config.toml
n_layer = 10
d_model = 384
n_experts = 40
experts_per_token = 2
d_expert = 224
d_shared_expert = 384
activation = "gelu"
moe_layers = [1, 3, 5, 7, 9]
router_score = "softmax"
normalize_top_k = true
routed_scale = 1.0
balance_loss = 0.014
balance_bias = false
init_std_router = 0.00749
lr_router = 0.000503
vocab_size = 8192
norm = "rmsnorm"
norm_eps = 1e-05
tie_embeddings = true
optimizer = "soap_variant"
lr = 0.00186
beta1 = 0.95
beta2 = 0.95
batch_tokens = [32768, 65536, 131072]
seq_len = 512
train_tokens = 298300000
steps = 4723
dataset = "wikipedia_en"
Below are experts of layer 3 (counted from 0) of a mixture-of-experts language model. Rows are named router (the router's row for the expert), up (a neuron's input weights, with its number) and show model dimensions 288-383. Each number is 128 + 32 x the weight over its row's rms, rounded and kept within 0 to 255. Numbers have three digits each.
After each expert's rows: "mostly gets" lists some tokens that are sent to it at least half of the time. This comes from a sample of Wikipedia text that the model never trained on.

# expert 7
router:114108132141120099131118198131151137150147154167170110092109112146119162108086111158076149212153112110105136081148159109075154182126130122104142147162087073109130116079093130104113141076111105104162107174114155143110116134098124152096135097051156140110121087142080180118118146129109177136
up0:165168165102144111129165155102103137094121137138089160076153188096123116168171149130114158107154163090108148065153160129135169200119137151142119105143110166093191073118086130126231125163139147104150138097149076123106143093198105193087066151075177123150167083095131105153072134151148170074
up1:150142110179182153164109130078140137131131094129165162116176143068107117168156115141146131098095106095111151112141105173112233163163218121088153057138122169136192117136183178116155153192165122094099100159146197141070089112160197137143131106100087106114180175098109153149078122129218151154
up2:162145100121142198116142134102109090127065169056146131126147157142170165150136194186177096146078085091181146152128098125052175100117093130119087183141086165145163156075120144179162143142133149207114086160132133098152146109191177103145079115173126106060154116129104169147117140113137150139
mostly gets: "January ", "September ", "July ", "located ", "February ", "December "

# expert 34
router:132085157131129121095159120136112147136081141141143081143108092098070088151101140049129113163107173095095130091158144152085210165104097176168143177091147152174149137149133084139088143139108169183175130134115094141083113149079091144133101055126112076167123130095074121126121099144154148147
up0:147123086178151094089156148110114171089092129136160150138081098110153086108149142102158089114077120169095075126183126116122072169179104117151149098135123099093124091092105146107118193148136144140148178098177077142189149165128197125130068127072084124148108095131177039151171117172137172134
up1:141095093146174113106135108109054078147162128096157121199160130110115152197152127089099067124146149154164186175141067077138124120167098187138101149129168134118211182108064105193122118085136136186119139186108127138101104151163095193064133134144109148125174091083128166095090086135063118117
up2:180137124094082141142107111125093101093151134132104109124101123061096153112122115166140207184070134154118140093094152103155096131117127110160151157134109140094120156119161122117144158150149142138135088089177126107094182105153138120203132171153140143149087123155117113194075116115158131155
mostly gets: "Ram", "Har", "Kar", "Moh", "Hay", "Ay"

# expert 26
router:076113164105103129147126155103074147107123137122089164115126076141109160125133166131124172125098112126125130160125107105089132127153110139129175134134115049076093131125131103091136098111108107097078100107074161103200109113126133028131154080154174120080133086121139126094120116187102087060
up0:177103105149132111058147110144141179162161147107096126139126124067157099126146145166213110140118144099178084127125116146161152182148185159146081131134126123121154121128151077139151118124181137158157143079135117230060115111158143134140121089159083142202200129111177104155175095138083165117
up1:158152095116110141094157147141107091106155149105136166177139173144113121102081101064131121051176190110185152115155152139151150109143094161138118173097199111130133130153109235126155157154161129137149118165108151118083126125160146114156069187121094086084127100153147139147147119129113202124
up2:149125139169072083090172092123154132124149135125138150176176096185097181133126039099121114141073121112121102100136189080173116098151101136131131078154129121121129091161140213087102187162171102142104060117175095087145074159139211131164086162143079232117141128146120133109089100156068105146
mostly gets: "system ", "control ", "development ", "production ", "treatment ", "building "

# expert 11
router:115077083122185123110120158080156153142117143196107136089134138102103156099164122149210095096098140158133066121081118074177151140102151168109152093132147196103171122090167132134077109124138119172095176125127167142146124175097113174165124124145107169161118129134123138124152120155091103102
up0:139166102132168064155097183111117197128119164125116104116144144102134118113177173135168112149127098213142111134113159146135117104082117164155156174178139129119132094113112124178147143191119108154132112125128128119070124121114136128188099075146102173061136075117175096115111115165094077130
up1:094167116101108099144085174108114166112097130096201115162102123073140177146149150098123127137170160125152179061104188059116129132179127186142151132132088132146128150157066108144114119167182115166115136157135126128115143139114106118119127115193160150089140077095087149098191095127147119072
up2:162135114159106090152170137091068113128126139098172114094146109135087146122099099141120190127171050094187065112188092178126130110158137157175131114147108120121148106142145149132090130130165132158144107135106154082100145127144090113145127070080118103098141110123118088143143131117092136114
mostly gets: "ENG ", "FRA ", "ITA ", "GER ", "ESP ", "ARG "

# expert 37
router:096177096120081162138084108116113155154130101093167147107140111108099115156121172163091113057126097060121166123118117136083093137168126146154149173159073135169094165145171142098199113139188087182135132108158140136120135102105113089094139145127189161143099188179161138086160158122115125072
up0:088109138077105077156120164089128169103099138184110112142168112099097059132120133102117119154086129128104097128147175110140109133122099113129119089126091108178175070175115089119101116142134104144185120132148117171157176102106088171098109133093130172145117105068161131106119126093188118124
up1:176114147078142054133084136157161127129169177133176149184078179158148169069093074142137131061070153125126095142087151120108096115102103136130141138114153081115143077151103171184213132113123092172077117149118062107095102119142102126174126108130133132106126117115102128079177119128104134160
up2:162153179093171214096076148162104116174052136119125135104118172156167102161126149132142141185136090135172116112105174120115180124166156124138131147161110121156135134118142177109185123059169080137106108153063114175077045231100164140129168147113176124096163151100068140106163135121092207143
mostly gets: "been ", "dis", "whose ", "important ", "their ", "being "

# expert 3
router:123163142067128160094123065071205124143114104142120191167092127189142116122143130149139052133117116126165126104099118130160081151118136150114089042119156111173116152139111163159141096139097138101112149163108098150188172121227066171168165135159112088132161091150106162110107143107155134103
up0:125160096136115139141086162135154092097216095144147095142125174149069126084151146153163094115060118145154193152141096103093159124166115150079147089164133126112084140154093142096125178129124133165123156124130177050128089108084124139155122150144139149077143194188129133122165156137169157173
up1:095126088151064160121169160091156184155084134159086122159153155090129101152113119096115107136123108121186177150130130102170116125193181061146107106119105075088132112126121092166124144207110160151116091067141087185162108120123153134076107115125145144156173115144081151121167115125112102141
up2:164181108153137068034124108069103062103172186147187153106131102104132191141148111143241087103162133068159064140132090116079159132166164192145118094123097122146118159093143079088114120140191151181152099165084105127104161168134105118112154105086081131190179112123165100143150114109160124143
mostly gets: "|", ";", "|---|---|---|---|---|", ");", "\n    ", "|---|---|---|---|---|---|"

# expert 22
router:148144172101192102076143076101103073188143152121079150206122157136127162121169148182168165117131147138110123182115150123177109125117091132163096132119136144142135152092156185180102176173130119192182130146084158171155187183180135139164191122144151139177136079125141136162118144115136125121
up0:126124177162160133091123145144125170141043087082145133098144124178136120104050129136122145125124162056090134151119122112168102115176155125148142103134119145110166177128146149109135080109126111146133083151111064131210114142128136118106134098114091162153121168102146148127121103147157121104
up1:094172109063132086158130160114153130115162082186184186136148145153116152163091141110175074199099093141159134034111147161103101099128133118168136176139092128107085215146123106136086135195084122105129149106112104153173110155107127153122135135138153098100181161153120140140114110090122127106
up2:140162102150141100163107123107083171117103143167088127077112164177114135097128114126135143083101092112080143079117108102107154231159161130094155084146093080127171050119112175166142127147159145169125147072089125164154135167139139092147099095087176151100113125162118155104102102123134189123
mostly gets: "MF ", "Votes ", "FW ", "Candidate ", "Apps ", "Win "

# expert 35
router:138144128116110118136164098116095110135092092177149123100095146158182148151150124088124188114105076088147067143151059107146109116088136087094091144124175170146109074160116154099094189113119095130109101134111121053094144143066135167130117160131148102138091136087188066187063145109178077103
up0:116157159087087143092049125083103154096116121116081179087125100138091111089120098124182129071162138113152124195123212098043140155190142143133138180179117128112230132132100103084144102118176098152118102146119090110087158140104111092103094131105125128119181115136148165104130126150154131177
up1:144170079136106167148138143154076138127172185148126115126139134149105185127114064195145144104110121120185174139148102140124132096147163144141090066141145135135134106095108110114129102074142055086190092076104130132134114088196168155161105112132190163171101191131103133192102139144196036145
up2:082132162143179177163127141121125171125135106146213149065131104117159132125081076149105132037142121126181119135150152198139096115134091107173158111160092135140173118099156176101151153114138138101124113073137123133138145078168121142120079146180064160092152162079149144093073129107142153076
mostly gets: "\n\n", "=", "== ", "album ", "debu", "album"

# expert 15
router:119107169115141201126138099163160179168147156148099127108165101164143089149129121158150084091147112109068184097124145156149112147127096099147178159133138097056085135141162144146141091132124117102099159188151145097127112073075164089085176138166152170118138141195107093091150122110128151114
up0:140153067149161121089079153111132129148166150192175166120148154155097152133120141159188115110093164123096138054103125088086124131102101118139124106123120143101169103117107166104143105158105164165117164148142092135077148132118203130114129170095087139117161176132076109127112106118144206098
up1:142115154109147184108136132102151193108093084119162150069145109088130058098141124098188088129121137141126138130135226118108156153150118059167129172142091117099181055103120115135139133121165152108121052138125109141106149156149144132111131142071087154063146167122112098138140101175112108107
up2:157161136159135177071132137118119117088133127161144139173111102146115097082101125112114129107126175093181112119171125102076172080117103147141135138146130149129145167105119164080138132135168143114092106151082095157110177156170162178166128136163049120113144158157045124204112107172156186163
mostly gets: "different ", "just ", "these ", "each ", "not ", "ually "

# expert 29
router:121166117140103118142178118064091136155072119102076173083147091105088143207125136123100119100157119158110169209116118128125145116128165083119183125202083122157123135110132148131099145163121164159160131147095123128166072132079146116113161135132158143137124116122145113132129130139121069111
up0:113134055119167092111149128150164124120143090052129121173100072084140134135117122119120083097085135122112113104177134144116147060127125125154114084131096154055136115195112100123125097152165114142084144063149151117158069176115157112129104113098082091134137141135132104108093111174151112115
up1:108174165132119157115081127128047121115134073157137133128084178158132116104139120226139163118132132148112141104150102104149096078066119147190126079138145078144138126102170177161119093092149102136133122118108114195132151110130123121116070094099126165133117198146111127183078096161115131081
up2:198130144162104099100136119143093147089059166099135158165126157157103114143132114125167156121151151062161124120102101066120130105119150140131128126128154161133128136171106139083162122144146121216091137066143157184086171049122160191135072114113086109189148213067092107118163107106113101128
mostly gets: "football ", "debut ", "television ", "winning ", "basketball ", "footballer "

# expert 1
router:081124137149140154115194156171128120157111093160139127134154160155165176123092111083119110155079103122122051114103168112155133196104169140081113152099110113133191112086130073159093153141135151156072127113138139176122121092172138094137144099135076082125102164095142169099109108170138082144
up0:150134126144102159127170089152150102095152195089199124066071138105106164129140146095118111105110168173134125101124162111092146184127150116150136097131067150183167186089086148090114122162183127099095101128091144132113159108141103146143148141062113122135166131050125127148132090148182096106
up1:192115087152164161132102166113087100141144114165081125115168116139176089135124157113136116090118127127088105104055112130151145164142164058110136143146142138100127117161138092130105152103093118123081165093097186112172112058173139067131186140157097152157136157123099153141113104151116159132
up2:162128122096082119089107065097191097175115078134112156161162076096112054140080137103141140097112160116154117115103117168166120143198162139134083132126126151177111193046159165075112173127116172143154105136169127125126170134151158155123126127130070127127109099070102127090105169116133121172
mostly gets: "Ma", "Lu", "Sa", "ville", "Hu", "California"

# expert 6
router:158138146136093154076137150152147134114220149139142124200086095171120189099169148071130104110132170112190113038190178109140113155147071152098115158176097100096116183084149150143165115170163164123053117111088125103150094071112129088132105161116138143112176119137093146197162115134091149106
up0:094122168115119127103146141132063089182070099208130112150156066175174135131120129130153136085122130166143137170112114076092134151110136151170071169145078099131122201164082121088174088131170127172154145098122110122083089164158114123039048109208129072098113123061073117100118128098130108136
up1:075114099131105098138139127153114156161111171166085130168111100089115153124069164144155091092077150147152148145123135203090151145126139148163130153151144035150118133135139082119149142114125130141149122098150094136161113142128147049168057128140128090114141152142079106154120114068065128103
up2:117089116088175183088143125143066127105161069140036136166153084151134112142126083018169144139131132117137053135059163117064148128155081164204073122182124189106181159123139097109142103079094135125157123080088173122108111136188100152100113115156087087145105158138131143117118093134091133133
mostly gets: "would ", "took ", "have ", "moved ", "began ", "could "

# expert 25
router:101138131112132108110094132145112102118160085084115142119097150135137071160148118142095130094114145117168090107194127208153101110124146110178086095152142112126207134123117120114141104104142124116112114133131132134137193135113135187097175175149177141147144125115142132143095142107192111172
up0:145157155094188120177097077069188113076147145107149150086174109207139163125147193127133172115110107128180126196143112113117140147145093099087143130167134074161103135150121119072167125134163094127132094132108158110123156145123151123161092139114144137117149100156133127085088137138101136099
up1:099199126132143161097112116125082127105114114128114121118122182128120117121077120088112145175162103120141132103113209111081092153159115087147115135131115103078133090121143146149098025078110119132153092109073102082152169159134110118118139124149098162169110142185060153133111124160153160161
up2:140163211163129110178118130092136152038088089123154103138127124181134179142162137127136134096096150088164084150162166102137168125128213089132153122145109078125122099117092085127143066096131142133124057081130103057088184112124108099072153108070157112120122096172146154163118125131146162145
mostly gets: ",", ":", ".", ").", ".\"", "\"."

# expert 24
router:117187130128151076066131124164155143117109157107092120155138149150164201122136135110070196158156126081098104107118145131100145072114135094123167124107133104092110104177131145161154074132109122092159150135129151125101179117124205146158168106091125129155116133144163142112132113139135109155
up0:103172118127127102107083100104128191123137103150165085147101140059167079149108095130186117065093168154105110128099152091117140129130170193133139115136112134145136066117077126097097066157130109123200090125117166110141163162171091119122105149172097148111178132094131139166136136099113111141
up1:134166135141074178130093166165093174111134127124132142132122108176116085166033157169125111166101119040152177092163071139063130157204131138101135177165074140156091104152104169139108100141182134147171152109140172132168081151139134121154162147134131080163159167063113087136172102095116136093
up2:108078093170141140118148094138139130146191108129153136131115092110161080120153174057129103136152155116086117132160110095151151118064171183060215160177105110164082133119066158132121135107174108093160146115092109125121092175134176115115190123129152116136190156152142180079147080163089126081
mostly gets: "). ", "\". ", ".\" ", "There ", "because ", "there "

# expert 5
router:105192150114185174152111139079118061157135118188152168172131123101151081112118149135109160102134118159173145125142049103076164147108123065119120071139086098109194057107094054061163087170175120103096134154115098126128114077119126075147145118118143077148111102137124100111107131129163114139
up0:116094088174115167108126097138127111111095127144126104123148082139109126121135135111180103108135176110113242074148141046143168198140109162170167093120129124144149170115151126115192153092145050165089133124088168117089143127116184122152084127119116141166151098129131125049135078103110129132
up1:075128145127151116172140103109186119090111134160109103122128141121134158098132122084150167190115122119090107134143104164168087103121159139145104175149115108117052134123090121138143155180084158123166109214168140148178108186161131145122095151141122099121162140151118115177120105061147182158
up2:116140159109161049121114203130107142110198120213076114141090139127147125111187130101178110124170130191119112181135176067114134126095190114170123102151137150167088157173107170124137167143117104135103169141177131148091120134123195153161127188170101105128096189130138113160122091101142091114
mostly gets: "season", "work", "album", "team", "film", "play"

# expert 0
router:147102063124118114084168119147183181139173096084120139185158097188129131122114163118178154195178131136135122161098110173135156085141128164187162182216095163155106172101164136119107201123095104141169115069151152092136136108182116081128105151180120124090101142131070141109097076122045160123
up0:083124114180160081148152142128139199132117152119209093126093108125093104176219211058159133141161124132159155133154151141079156140107094132107112130078132149191153152113116103152114064142105151188131197162079114100152100144112136114123047143084092110140127118121137114144147140126104136122
up1:138201104172162135082109142126081139090098187174147130156181154104126120109137134100149126162128122108099113106139141113133127082177133151150100126166121137125161152115159106120161125142120144152156153156182095169095075108196136099116113083143137150148141165121110128155107117083126132124
up2:114107155173137123141135116071146101147135106123132130119148091077117133075112114110181116073170170095143077088138130116159165190139093115113086120131183123142104178178102078176144136085150115108162086154105204133056112093120087078149169096100168136148147101165116157095184114138158104152
mostly gets: "He ", "she ", "they ", "who ", "he ", "She "

# expert 9
router:209101024127087098117109185076136131164125154137097127137135087087106091143155099175162157172149100183142068154146116190162128178102187102153072139116155141118072132096133144119101172108085128090171113133075154143119113098110127167100105136173108169101116135141136160136089160099106110162
up0:097093168116120175137153182162158144134137109092130122143130166099151112131087185158106106115128155117128124105174162070124094138144158122174149116165119074112162144098106150156176169126097170146131147114118039101142149174137100143123070099139134140153140150134118114099094120145161141080
up1:116107145148107107149105147097091108150152119147116107062145116165156161145126169127147155172116113135111125102127179148145134178148116128128135114131116092118128193061061127148049087165146141113139178103104128116106103139169130128140054222124159112084132165082145146138063109120164090067
up2:103151139134113128051097133099153087128082123138129117132086137118088173101053179046140098092177130104119092144096127132098153064168090117134094107132180192214162164126072146143083059138114104157074154093164199095098094177116164144095136152091097119187079152084128130077062102137133139085
mostly gets: "CA", "CE", "AR", "IN", "MA", "SA"

# expert 18
router:191158079128122153152144095160166128148097127131179142182073124145135187202144124103104122170112104116136121056099112095143180119096143135184162166217093092150136130100118127092075137089165138103128154157129153126133087214164122050165113186090053147156131136138102089136095126129137150089
up0:161080094190112086088158146097118123136125138161144132127110148083158145044164102134130055084122159125123178125108101118168168122096140091126157115156159124144122127158160137182115137174099134087154054138125150090123088122201171134143075125182166137093166140146196146090094128181119137084
up1:129153142092145161134075137162118048125076131131179072165202184207097112166087134118181164108061129093081125126135113158099182171149098124120091165135058108093138074091122106133157116110106138065174145110193122106126129133132168095139151124112095124126164107133056125107185142138160160176
up2:117115151162170145191107117138115099123161169137122163138153117100092100169130140092126119125100104148132153131092071152121145130175160108145123135152105170164113129139147145132114170060092128135148159121134116203154153155159138135119186102130141138133128104155166133079139083148168096108
mostly gets: "when ", "while ", "before ", "after ", "After ", "During "

# expert 36
router:154075094167121189080115144122094136154121166153099114177178073080073096133109098055176121091126101161181080142120152101135160176078143115141145048112145114143162105062157125171073135148103156135154123062156161108099180090084189131134082101151149095148090114161083137080122086154153082105
up0:153164133104136149105109181163114170107162076152155117075180066163141154156105102163142118116185137212073196105135154095196169148153143146125148101145127132192105161057074159115070159083141140163124181109193150152137134131043092117117147147126085151157143183160143187091077133116111105143
up1:145146148131179152103197148103062083125108111099133148165109079057119082165082219100164125103151117156160202119173114119118114110142128133144160167160103112148161180129123130092143138204148125125104102137123101143139065117152138121123114088090102137131184157141111139061111090153149126094
up2:125140084165086092104118170123133120106188122128134129063169056176129150103195129135119159095083111091116164127119102108174141148134147085138113143127144116124076146122133158100117169150093155137157126107189122111148117119118054099122139079162134127119158166137132142129126100128169112149
mostly gets: "Pr", "Kr", "Abd", "Tim ", "Steve ", "Mc"

# expert 28
router:151128161112171119189103132107089074129092151115128092084179147165147122125183150084168157081147105165101181119149137142192085134122131174123086182105132120125167084057137112188109158099116122103121157145051138136143138139137088143132090079140158115115156091088130165133103148131165133158
up0:059142171118092113133139152146119131088159158168156160118144127213148121126092182098151094153121087156102136142130168125127134121142072145163135185154073116125081134136189134106156173128064182125039100141086027069135127104167142089105085138127161141037159137096097094130086106172141131104
up1:179143135116142068141108101084128110127070084143114134105207150160105109162111117086143094091150139089046114095143111167128135149127150167142171130155099118133126156147144159087099084110177028147134182105131173115159113140109127145097131111061094133146120118135102175131158156116085132127
up2:131163098160157116111187163105064105132092123119148178141177178113116108172161159166173136105084194082067114151181107102144125153125144167173085146131112108087132170091169056086158163155187123157062121161145112144175197152109092071164112132139051098166090109105149190127089143133161117175
mostly gets: "000 ", "million ", "km ", "kg ", "00 ", "sq "

# expert 20
router:095155139203129054126073144147159168151146098075088105059081154163112080094137140163156179108117150108152141209077170152148103113125114133105143155114143180133069139177141187162178114156114144095164096102120139115078083166108159109126154139152112162114143124160145082086163154110143151060
up0:094148049165104135151131114120148091091116070121097122084120131086113111057059132166123125068091075129089134131106160065096121110137026149117120085163141116151086135101110124093136072150122130156117170105127121118131117184100097074159144118155117196156132188132099103090105145151182150139
up1:137109158099100137139123164122172073119113142130122118155148119081124173170138175092140150113129165124082113157127088089120159108160085137164162135147109106106148111127157179109143135170103070115171123115188130140170103128129103056104089137116161151121125210143204161090172102125162138092
up2:133142164137192086103112095101150111133162152131166153190116100191138104153093134098118121173105079134149160158179195097120159065157122202101141161144141109194142137090114161159114102156179172138117127125125115130127157157160121087138183116072134116159173152102132161090049142127227131114
mostly gets: "Sh", "St", "Ex", "Th", "dep", "Comm"

# expert 10
router:140086142113172124092105182173206176144174144112136156118123189097140092102099157166087083109194107091181138166132101167173063073147141107083091105133118178127108103113129161131137141135161182159127136116138150099133146120185100188101141170085134127081100165113143116100175163106123115117
up0:115196145130128124152176102170098118174096141130153079092159104101177173100126112136131167143129192081142119094070168125123125186118134125152136169118083090139101085049092164135079116102127108119177144149083112141095089143077089103145163100187134131138139099130139098158082106134083088113
up1:138083119098088117133098075120127184113179135105193079124116107167167151155155178089173134087091162081087072122083129149071144155061126141133147112175095109159156083141105087077123129165133116110113097149179140110084178087085188130154157134115153137143085075153140139089117170117171090105
up2:115137220174143160099115153107132170114096142131152126122126104155084089150206045129120111156107132156113129097110174151135125126115069077087126030232124116163160114025100123152129160101120123109179155139156151099161146127138161131119171142100145125114077134193081112109156134149156148134
mostly gets: "== ", "=== ", "- ", "==== ", "Height", "Your "

# expert 32
router:106156139076119106181185052155139120116134146152114091161166125147177123175103128184185145119179139097098155108176081096133125092150113155140110126116158101131172099178170102152131126110156056061145172137083051167101183104094119107088089163101129142155153089058162132058163172101093126177
up0:092133100122230121148097095137134163060119085192075123140056131148117123126177154100174094077137180119084127139123119119147119129196109135149167143142110050118168107151119141126115098088143094113149108108136179142152109132166139148097133142119113134108181049098161118106134127138113096123
up1:159181159109105132130053149123134156156176109146111151094126048127085212118178091104095148107113133040130104181126129104129130084167154187167134112150107159124175157157117135125157137123159099076075123137155162123192098136096113149103197119136108143172165128121129088152119129179097061134
up2:140154116126122099111099138124096114172175165113108089122113179114108159150118122128146151156112211090134063082110165122171157100102106182158119095129107161091139144122095074112123128137135121131171079183128070125189133121152124124102140122101116132102115173150111112073109133155135118121
mostly gets: "\\", "Di", "{", "cri", "contr", "di"

# expert 27
router:127073129221121142136103140123117146093143098108213092157118118042098100062072107105119112106128156110119092059165150100134179073149148169157144095099136153107093128139169136121082052119123138144154074172120065153115131119152164100155081064115097082205157121103162116226122084204115097186
up0:066142115072114144165093086123135180084121090137090152140141111174105100061128141089158160120124109062184158136097117132185092142113091108096100110136137147140121173088125188161178103142176114123122162162192102126142149168153124171103104126160105137156136118169104125169047111152095087152
up1:153154141151122116108078199107132181159128156088136135092146103173164133116084163145179137136074185186154149095172083192092191113140117106146157111128102169129076134089175112110087153122133158101116175118102109108069155110131118136137145092173107128104167168104131154114114167132113074101
up2:154150136124189116062080204128140150082136123166101148148179131114135156143161180130134122142091151175131094127125190122125072168134085172131128152161076114128101143078134144125149187161163167094189138071131144102112096076180165106110131148133177116140179106090121126147150121173152083111
mostly gets: "Roman", "è", "Arab", "Turk", "Afgh", "ı"

# expert 23
router:132163146159147162128114160130131084079087144111165212050107159149161137171113112123122154131086137079095143153090164113131084141144145091185117067113111121094144154141119128143097127121148111191161090087114148165148166128129120192136165152127094102163071135100124164100161148069123130192
up0:123111111141101099140100124070170157154173188142149128160167133094150131125137101083099143096161108179201096163080138127175112202144148188102148163144057125097134091140178134126097132144165112130101129120162211106188127151133116088100113166104111138084109062134141131115125155122024130090
up1:075138136132121152116140107121149126100159195110166178130064162145165076136076159168130132125156155147099118083074119118112137140148160097174078113151105139129103148075088089108146149170115165167147107110179015136127112156107146100182176158117167164202150101131074073141111109166144111150
up2:113142121192112113175095128079134166120113167098095113147138104088139123055221134090142147136120119128141147127148143160113149122158076151149124127131128139083159122121193103159108173168107137142136133137114101108088133100132053097146134039176200103177146074205150125089097087125099083138
mostly gets: "21", "4", "7", "September", "6", "5"

# expert 4
router:116106120102179129181195090117121057175098187101155144121075132158156151095079112145125084104142122141154138106099118146122100126195085112156092200111141152164100141110091130180127122211104178093108110160135114140156131176127118149081123143106114109159107136081162108128103155127116147143
up0:192137114163126118133141112138094102134107108173097143088169138145137101126129165118129171116147109150084142084105130133143137143137168170195088118150108169130083175140080096148141142124147090149074084118110109131137132116118137135090174049141135168125195095063141107165149104129090066155
up1:108150110151196117118067155158102185146112122128180154127164107116116090155129159164097127170073096103068094114135093115124127117184108192184106069158142091133157161139061148163179146152086134115106105100150094125129068089134107135102047125158081110145114138147085125168104105141100163138
up2:159165123139132129170154177125104122130124161156193162108135131207081184157126108139101154063161166159105152155084126190103150120172147137128152120161120123085136113095138127130110168149102144178124153137147137150147139178131127151112155120118069149133087173143121108149104123127081200119
mostly gets: "199", "202", "201", "200", "196", "198"

# expert 39
router:186149130111102136111112147099127108105175082118191087119110169113190131138098125119162141092178152205180119132143185099104111140117096086056146116208155144106113099123151092125128102113131111152138104143146088130103125180105124142131126177155109209133117108176146085158135112115155171125
up0:139126157137105082108124146132153132085199146144078111173191107120066117189083146122144133072167123093112099079058087131094162173083129135141077156137082095126092138148116184141166066135148096143121098069122169148157066146121070137154185140103121094077103124050078123146120119179113093114
up1:113159083113149168151166112131136108090124133102151106121137116166071108066150111087181092088105106103105147096162148123125125035117125138161178108175105128117160171129155112177152123170083108127151088075227085174178062103145090125174168141151116146154140186102082135118080082162129180126
up2:136171124122119108125138201083145138108167101128138171118129119162085114170169076077165159140149090124147072116066139139180134152132183136177094084189096089162150092124132097161137167121152129149191071174113127144170162145153136140095086167096110124098113138085147147114147138121103137124
mostly gets: "Best ", "Award ", "Won ", "Love ", "Is ", "Outstanding "

# expert 17
router:137093083124090155130091183117168188171038160142112164114134061149135176135138112155119085140111099099099118092100085144148093150150123102086151152093161168098129136130141215131099105085112120154127152098110177113121109160088088152090144106147112130157122152133117168111141119113097101132
up0:102128075150103184076112176110127111113085172139081171161106164165130155143165110130124127105089166128120088125148104167133149171092169141159160164123102139080146176094083105107112113097127127098083106126126173155096077186122089107147108161135148088077116167189166160113106112168157132098
up1:159133135118130142095120090132116078157154111091164155139143161147123144122162171146090155121085100098105115162159156186092154068163103155131186052134098130115119104141125139082179106191156098109124114152104051086178092100108104070104127163145147193141127110163113056132149079144088193102
up2:135135153125153134121066134136166105127111109120119214150134091159170095098092159155092107200116122135108109133167172090116132177153142128131117187133120091088128101193119139179186160122199074106149080066134098178070177103167176110117085139095164131054119073083150096094134140168140159105
mostly gets: "K", "I", "U", "Y", "L", "CR"

# expert 8
router:100149153086169059174119139112164128089114152103146098135166127165102130174145123120136135125071088151122147126156074139114100082105111157140120133122155148116102139129067106187161109080096095078129128097119100110105158092092135136148160128107084174143070089102157106145120163085108187166
up0:106166069145118125110123153114099105103050109146154130174128146134132141137086080119127140103078224127129073096141085161091129160150143170164120187147144111120131134153127170159140143129069082138100177141122114200115098158093155124102123145114127198163135117096117108044142114118102145155
up1:160138153175149185163132120153113138169155128137121138197147130109098162153162094111094135111104142116168138143120110110128132164125111195130127147140067162145070175126105204145182112165158128085116142104177158162125115140111159166136166130144085124133105128124122184196153103140095147120
up2:159129114151117103108083169095107135101173109142201141153163145171077097148142138083175131187113148140174158123180098129094097118132117182155164161146113076071153154135087148089118116074164115146130136143220111110157111089139151144086126157108130166131103181112135195165155147111146096112
mostly gets: "[", "Man", "Tur", "soci", "(", "pen"

# expert 30
router:115166123116161141135110189163107123082174142117119106164147171108175106115179108122112162106148164135114138114154143163103129110127098176103109120099158056104100111131067085093152110130190124087156152165139132099115152145122155074158096127104118124118126126120147100109197095158100165093
up0:126106149100229137120120210132125098100171153109089124115147124128130169130129103150103170090167087160076129122152108154182153182125187192129065133150146114083125145108140134181149132108071079071134167150139078128071136102176129130193129062214108129090122112107087139132123120102055123149
up1:167141085114168120113146153089123148207163136136118139106166127120120139171077161155152108114150113168104135100147101197120156129124122142114148036126153089083132116066131124127106176143112176132099153083077150131127104181134128096169164133130150130164119058093117153111103124132163118103
up2:161154056112082137078155113074166120101114148127164152181123127089108131098112142140143127154110192115099080114181092133097168140147202136111115150156131156153102163127122174123123107150137171185137106171140141123149098107154109107134164105109103134129139154101105170166153103182139173168
mostly gets: "follow", "sign", "facil", "prec", "serv", "develop"

# expert 13
router:146139139141112149108078171132165123111116101130141164082107153128117046095146111123158108084147119101080140117133143120126132113062143136098151073126060146165141153122059173134148106087110116156072109148166136172139138138168115107146173171119130123153086142133129176157145123134080120160
up0:169114146197153039076127142087097089109122138170114130144096135111113072134138165111145096085116135085101071100092195146094138111114068104163133163140111129114151085157071098109098114091130135108121161141173088073138122118138164051094082124083113184139093109120105111089096113133138166074
up1:103153150187078165101073175114128137081136135145069081164134133167124112107145131109148166205108141096100134158097106118173145144069141144136117152146056156177078170136155145146110111139133127150161085126121178119150155143075094144131120156233197126098104126128155138146159131152106096135
up2:097114105112135141152090139077131116115104130139197073157119100135150178167105127135149135111132087121092175108136106119148144119177211124116134145174143135123142106175168097171118164128139102164171143121151064110119095138167198099177096089117160132135144139142132126123106140109080108129
mostly gets: "during ", "During ", "On ", "At ", "In ", "near "